config = dict(
    n_layer=14,
    d_model=256,
    n_experts=128,
    experts_per_token=3,
    d_expert=96,
    d_shared_expert=128,
    activation='geglu',
    moe_layers=[1, 2, 3, 4, 5, 6, 7, 8, 9, 10, 11, 12, 13],
    router_score='softmax',
    normalize_top_k=False,
    routed_scale=1.0,
    balance_loss=0.0163,
    balance_bias=False,
    shared_expert_gate=True,
    init_std_router=0.0367,
    lr_router=0.00103,
    n_head=16,
    n_kv_head=16,
    head_dim=32,
    vocab_size=2048,
    norm='rmsnorm',
    norm_place='peri',
    norm_eps=1e-06,
    positions='rope',
    rope_base=10000.0,
    rope_fraction=1.0,
    qk_norm=False,
    attn_scale=0.177,
    tie_embeddings=True,
    parallel_block=False,
    extras=['capped logits'],
    init='trunc',
    init_std_qkv=0.0254,
    init_std_o=0.00339,
    init_std_up=0.0254,
    init_std_down=0.00339,
    optimizer='muon_variant',
    lr=0.00481,
    lr_mult_o=1.5,
    beta1=0.95,
    lr_head=0.0101,
    grad_clip=1.0,
    warmup_steps=200,
    schedule='wsd',
    decay_fraction=0.269,
    decay_shape='cos',
    final_lr_fraction=0.05,
    batch_tokens=[131072, 262144],
    seq_len=512,
    doc_mask=True,
    train_tokens=1801000000,
    steps=9276,
    dataset='wikipedia_en',
)
Below are experts of layer 8 (counted from 0) of a mixture-of-experts language model. Rows are named router (the router's row for the expert), down (a neuron's output weights, with its number) and show model dimensions 192-255. Each number is 128 + 24 x the weight over its row's rms, rounded and kept within 0 to 255. Numbers have three digits each.
After each expert's rows: a language model's description of what the expert responds to. This comes from a sample of Wikipedia text that the model never trained on.

# expert 39
router:138143113104137112125131119103116106103145117117156125188094145137140171114102134144174108104100177115140096091115094109167125133137119109150107131146095157148099158126144087125115130092161124
down1:131152137105134160077162143110107169100129137079141170126113123135096134086135117105105110093113140106153146127063121130138090122095132127093184153131138164129111092131117112159122129119135094
down2:129136127143132120109122106152162123151138123173127137131117122093186145145144099125113092099087119094130106092177138136117127125160104102163108094114114105113159107127151133148101119141103097
Description: The -al piece. The word piece al inside words, as in false, Falcon, shallow, musical, functional, Baltimore, plus military, national, special.

# expert 1
router:147136143113157122127145091105073102128127155135145126157111113133138149107103115175145131124143134104150121098130167155090115093134099105135112085131139138114190128148138118105116125106158142
down1:083120143088116082069136104131120114152133132126113165166129106141157124143148140154119108114107151126159172160126118108143113124114120133116140119134126118131146145143139131113098130138106131
down2:150136099142114145137133111136132135111124163123100134086102150162211106124123101131140099125120140092169130091145166090079125164145170130149134092126122095105123125098193103140164072148132079
Description: -an- word pieces. Word-internal pieces like an, ban, lan, lo, plus short word-starts such as plan, war, local, organ; e.g. bal-an-cing, C-an-yon, Sp-an-iards.

# expert 20
router:065148112104109163147095094104140113126106170132098157105091106137157134180151158117138105135132148147138114134113149124097124169128153085125122105116125144107159157148128105097125142111098120
down1:086113080161106096142149161127178124105158147118108099128065130130088114114139154146155138115132153112150112162156144132151135087092100104139148118138158142120108144103155146155098171141169096
down2:125145115144124133129127129123121126158122116060145169124118156162126124165089136131169126120195136151087172132121136158154128099142129174132167131130101091093144148062108142128132162102132134
Description: Doubled space token. An extra bare space token after function words like the, a, was, an, before the next word in running prose.

# expert 29
router:115136161163150097094144119151123150143133148079160152159128149091121163093137144161106131099096109114110124125091127154155121081139096113127103147119122096143109162151096142166128080145136140
down0:123146117091103107122093140112169144111157107180205129109119119169153126135173124170139122161124174133132137124134128138150145133159174116161129118135149132142146119113155125152102095116151100
down1:127111130108157128099115116141182140103134098134095166163158121141097141155159125143102142165151161129145122133134197157108121151124160103129103140126055114116150123104152146124135127136129152
Description: Plural suffix s. Word-final s and other plural endings (es, ers, ies, ations) completing nouns and names, e.g. letters, essays, sheaves.

# expert 33
router:137169167115093151097113142155157139118128167139148113136175124104149162119149108105176094126099125121123114089159140115101165106134115084144153136157164092117107109153128118157135109155138106
down0:109100122115138101136095154173112104153132136178134141126117169092148150130153107123114097126115084121149133102125167152125128138089105109129126172123154164158131150125116105171110125087145116
down1:099114104112086109141158116117121094121103159133123119146134128128136092125113164097095154151090086148106137167121130141128078126126169131113157108141154119160149083093110126124114094108098154
Description: In and New. The words in/In and New, especially New before York, South Wales or Haven, plus place-name starts like Col, Port, North, Mont.

# expert 28
router:131079111179141142125079143156102104085137126132096128130112173124062146097124145105156155135103166109156135149143143131099121171120111094120147077137106140117131105104123081066110116126115090
down0:096100131169155114140127123133151128137128113130101057094147124084145096111149115152137162117122126119117142123097139134140139101107139140068121106145181146113139141149159151126137079113153151
down1:149120123134144127151080135152116098097102122113152100126150133132087153122125153144095122122155151067134094107116128129090129121136101152134137107113117115106126125113109156134090129096093112
Description: Coordinating conjunctions. Coordinators and list separators joining words or clauses in running text and lists: and, or, but, while, commas, ampersands, than.

# expert 24
router:146076132140150145137138092121110111128072173083142096152149127150080177136110144105117089134162141161139141092137148095138151085095096124128110149168188148149132110123149124135128091104150116
down1:174131113108111115154162147124118115124119183121101138138097156091148150150090125119119137150126136117136094108150077122125125062120129113109146084164109090116151119124134133097126131125070140
down2:143102143132146143129111122177120159135136117139080127119084127125111160146151110112149130177125118152130107133172094103146122089131118105121177146179124156157147150152109136151175159114161140
Description: f/se/st pieces and quantifiers. Word-internal pieces f, se, st, as in Re-se-arch, Jo-se-ph, bene-f-it, de-f-ender, plus quantifier words such as all, both, those, most.

# expert 38
router:110148143134153139138181128098137128181109118145106127128129080100102125124134129091137165121099142105130186123147104105113126112097166163152172126138146119116098108121124094131144130160068151
down1:102153125129076159167118111157131126139127126097128163142097090129145177129097150119139144133140114149141143157148143127128135085109122114152132105119124122109111079172113140105106125143109144
down2:168112113136113157137077107133148141112139091143133148116119088140136164106105096131096160084167173112143110163155154185134126124173142120122192131138106134134107111113161102155138144131162099
Description: Vowel-final name syllables. Final syllables ending in a vowel (o, ko, hi, cho, ji) in Japanese, African and other foreign personal names: Miwa-ko, Iheana-cho, Oumar-o-u.

# expert 63
router:122150139146123133112171105162161125110129158116166096107115134103130120125162126123117110121143149130166093114133149083127112100125142067145092134145179088117120148162115182118089148114129105
down0:168135173167093166103154139089119109096074085158159128097118106136152131121144123114135119109133147108161094079123183125138126124159113122168083155131133115119144152145117154129147131110195134
down1:082091156109117159107124136202129076160104134140146132101173126143113137118130130126131147148134097143095099146150139132145160140118133177155162131141109146111144114113148091105146155161090074
Description: The -est piece. The piece est and similar endings inside words, as in For-est, deep-est, f-est-ival, t-est-ing, plus compass words north, south, east, west.

# expert 34
router:160109154102128147074122134129147081097085139102109117145164098112137118104142149106133085143137093161088133127091148158135135089095124162125076141162152110143178115131134141129128163146109093
down0:105190098144125121121092149108093100175087105122158098131102113129149091168113102109154110154111080139130154153105093121129146128125133148130115067156123114169139159147109124087173151094110149
down1:120178129153129135133124156114148126131160089097132139145162157139130131158101155181141128105107110120121127103113126106113128114121141090121154127120080126106136144105126175105156138088117102
Description: A-initials and -ct-. Word-initial A, An, Ad, Vi, So in names and titles, plus the ct piece inside words like unexpected, expect, Prefecture.

# expert 44
router:126096151156132099136096108150135103100117147191112136137145160083129122191178115102133113157140141102145146145080085184191054141153130113102116152110154128095161148121146167120160147150124127
down1:127080115126135122085138132167133108095158123138081165145115131150106137137155145113146085121113150086155124110115088139117090173134135135149119097130092115134125140130135105160160129181097146
down2:084083161157145128130141116121121132150121154123113068108128105113097150117123111116136157159113076131149090116124123129125115106213100155164166185147153181125118154113135141080166114096078112
Description: Numbers in stats tables. Space-led numerals in sports statistics, scores, tables and dates, such as 143 catches, 638 yards, 41–26.

# expert 42
router:146138110136153123114153129135136108139095092154095159094150160133120126168152149122180136113123100149146211128090141147142128153166125104141136136121109103140161142121092124117104109141126120
down0:163118129117110088170121133134129141102137112128112081112097104141157147128118150114100105114102122124101136113140129125141142121143125080156115130132091111149122118130128097096166126126164148
down1:155145107128170117134110091128120115118138131134200162130164131106106147129142147120126110166139103093107078151162151068134153130126074099049143137110128127126167170132134131119127153115109132
Description: Line breaks and headings. Line breaks and == / === section-heading markers, especially ending table rows or before a new heading or election table.

# expert 36
router:142111119151115090165125087145116122118134120140100131088089120117151091183106153134079152158148164135108124140131127156147127115165166156117136158103113129109126066120118120125081118093135127
down1:160106157105102186108115117132142146103121076085134136110091136109151117117083121100109157155096131112135109132109143091115141137128112114104127132130168152100137165086095129103103094122086131
down2:142166102114116108114156139137108117127138103129121145116134114131119163125126135161150142122127138126130085093120122117141147074163144115178107085088090143128147081167114134138131146119157134
Description: Year and age digits. Final two digits of years after 19 or 20, full years like 2016, and ages after "aged" or "age of".

# expert 57
router:142112111126119116126104100101127129131142132132135119122100119160111140129158116167091122099101172128123132116193142085137138088126153148140115147151072136117125138146147121136133106148158119
down0:106154134137106125144101118135186153151085128101107129093153145126128137145091133117127159124153131145098119113158101142140123142124109115168123146109143143124182121105129093140116158144162155
down1:121112133121119137109125127130106074122131136089114137141145090140113131136128089170149105123122119127131136110130109135111138125128114121071138114177094120150123134122130104116168109148151058
Description: Mid-word ar/ir/il. Vowel-plus-r or -l pieces inside words, such as humanit-ar-ian, annivers-ar-ies, rehab-il-itation, reservo-ir, est-im-ated.

# expert 46
router:124133140149117151081137134145154139115156112101142115142142120143056128107113144181105129091134106126147109151130118103120159130131157134140110126136091110160115166129107103138102130107151144
down1:117119083147112137148104133127150127125127124107169092082161116114079109116107109101139110119137130112139176112168134150137176137126148117120065163146130125111117096113129125154120111174143135
down2:130117119130096135106121167114113125124136128156121133155098081119128108070106139095135158124137129069135144140108153135122122125114148137128130133088137096164124125138127114156125110127120153
Description: Verb suffixes -ed/-ing. Inflectional endings ed, ing, ated, ized completing verbs mid-sentence, as in ti-ed, litter-ed, detail-ed, platform-ing, usually followed by by, to, with.

# expert 30
router:124117138127109143120129144101151118127162146141158105104131099119134131105130153130112131134156098137118112139136103103127166134135118158141163150176177149108110141141155113146157127143144151
down0:132088138135119192131156102145130110168163094107139111129111109160204091103138127146151166129151088133117136108087132129150122137124117157123119150099110125095123144142111118112166133147117144
down1:135120097131111116135122122140090142152134178109134118149096081191118120097122158173132105108114179132125101127138159099070148162131132113084140151059125146102138133113125143129102163108133145
Description: Middle pieces of long names. Middle syllables of multi-part words and place or party names, such as Vir-g-il, Guadal-up-e, Conser-v-ative, Li-ber-al, Munic-ip-alities.

# expert 54
router:144108113114172117108188174141078177110144148131140118112130148088126116150139103132106127117149152135131162146168124108110142145082111161139112129118068143130108117111149102119104126117177075
down0:116109114096106142099090114094113095125120149104099122121140153133128105155150108114119122161099144165126130153148120110120170126149153122090141148131132084143126165105125145110144135150142142
down1:149103073128096155190129137089105115128154111147116124115081104106060142142092096102107177111136149155140115134155111120131101111098122112107139173153127135152145113147137115135078137120123160
Description: Quoted speech and song titles. Pronouns, quote marks and short words inside quotations and song titles, such as You, I, It, what, "Do What You Wanta".

# expert 8
router:134123114134162123086142134177176117135152176097148121116128111126135099117158152124098144147146129146129085104109152116089154114156178092132075160144132133123117085161120126155172141107144133
down0:147120110139119109082132117124156112109153137127129123129134124091142115151097146111104125126136136148144115103141095131191146165166105182099159136110097129121175131131097146098130164111177134
down1:119116098070149160115128105110178128118157155137119159141161135155159154115107140155125082159111168128158135111148104137107123118158123155184108116104115111133137129151101146088124160101091137
Description: Mid-word English stems. Stem pieces of common English words, often before suffixes -ing, -ed, -ion: Co-ach, Co-unt-ies, collect-ion, train, pass, church.

# expert 5
router:174149134110093136131101161156085133122149117085159143112180144103143106120115168114148144129151135161095097118160144181123121111137119118144133130129106183105130125139134129133138147095105125
down0:191144120135161102113103137131152125130135131135077114146128113077132116136158146126172090123139136102084190141141163064138141123158097131118089129094121122167159123106118129097126148136125129
down1:167097207113105159094157171134125092122141100143151081127130126113159103150138121083152138130122092094097135099117124079149149106144133108125123106125135109122127140119117093139108129137173137
Description: Preposition "with". The word with and With, including word-starts like within and withdraw, plus by, which, where, having, has, often after verbs.

# expert 11
router:126116128132083100157088159155161130121123142167092128150148141145105171133131125092136101119147121122131166117116077113153138147111171175155133097092104136142151127130108106146124139112171097
down1:111098140096128117118069156141114103135114170152114140108132116147128161139109132139125125112147119162118094137108147081117103141138155184122125104118118151084094156141099101112109142122154125
down2:120124106129135128135068139150111112134093141144134129108127151173121148125105132132193126126159114144168089094127111171130125160116072101095115097157156104147134140147126119160168146112183141
Description: Table cell separators. Pipe separators between numeric cells in sports or election tables, e.g. | 28 | 11 |; also semicolons, slashes, colons and ×.

# expert 14
router:100135126099116165132142115093128126144146119099179112135153132096157126102105079125103179151128168121117098106110145078100132172160112127143116148151134146148090135175125126140169127136143132
down0:132123144113109080118155157108113165124108093132132141145149127097098108141128121128079133076129096128114155141063136111154099098113154103126134129133134115124134087163125098141100161152131109
down1:075106150121132131145097146101137093150151150124113147127120151110152137124136104137128104103112113167136111138156098141134107123127159160108120129173124170151123187071138114151140108117127121
Description: Ch and z pieces. Consonant-cluster pieces, mostly z, Ch/ch, cc, ph, inside names and titles, as in All My Ch-ildren, ja-z-z, Hu-z-zpah.

# expert 43
router:157158098156139094125118119160103132142137134173142134136093147116076103131140112120112116123102157100110124111157101120127107109112168117140136128136138130109137128148141137141128142126103126
down0:140144135106107124121144101137144143099085148148095110170098132137142097133126095122112121138132096131131052106136147093078094102136082107126175206146123109149108099135110108129147107106139149
down1:130141121139175142129154134145137133146106085098126145132115089091123176146116098156110128123115089115089152130117118119118119166124135088161150146095165127095095125158186092121133098110129160
Description: Award names and list punctuation. The word Award in honors lists, plus colons, semicolons and dashes separating items in credits and lists; e.g. TV Guide Award:, Massenburg – engineer.

# expert 61
router:171149122112099125148167156148152128126108158095138127104161100093103133091135135114115120134075144159112097104153108123150175101103105151142123146159132123095100106079119107119119112115161127
down0:171163142143109140118090148152128121175115108117091120148105129133130154126125095119148171102126151128148141132156150138101173145131132172090092133107169106157144098106105159118122110143129113
down1:149112102118128098173119135125160134113161146111125126108118119093110183129140133168102131151117142170127127148097098107109089131087102074100137069118105125102116136125126178112126154117152131
Description: p and sp pieces. The letter p and starts like sp, tr, Sp, wh inside or opening words; e.g. miss-p-elling, Assum-p-tion, subs-p-, sp-ace.

# expert 10
router:100156131129155096169152139142117102126122110130151117115070181078148148147127147075107139110098122164125125108148120107092141172142151122143149154157133098141148103110149153147120149168145135
down0:122141136130127118143147148104062167147133154146145125131083141145128144105098156146125119133145119149154092092106128084123109144164105120180175165096078099137146129140076098121123131102083169
down1:116149135123081097163145149174093144113149129142136099123102145121124143163178159125144155150133092102120115124155118085126146144123114137164156103129081136117167113146129101110147159133081104
Description: Political office terms. Political and governmental words in politician biographies and election tables, such as Minister, President, Council, Party, and pieces like Sen-ate, Vi-ce, M-emb-er.

# expert 40
router:156103137114162114061099164114153125171082121134141158168121139089037149157132106144149122119119115124105099127140158088108117107161068155146143136130150167125161120149142145111139086143146148
down1:086161176112166160118119108090147114126126116119106117112157112176140161100140135114125136109139135150097166084123152142107135140148146136119106164138129077096129137145091121133130116117139104
down2:147116069184167129141102159152122141157150094140130102168096183123096115124119120109104122116088093151081135117142124105158176152111154079106126117099158159102149134138142085109154103139138125
Description: De/out/name prefixes. Short word-start pieces, mainly Romance particles de, De, La, El, Sa, plus out, down, dis, re, in, often in song and album lists.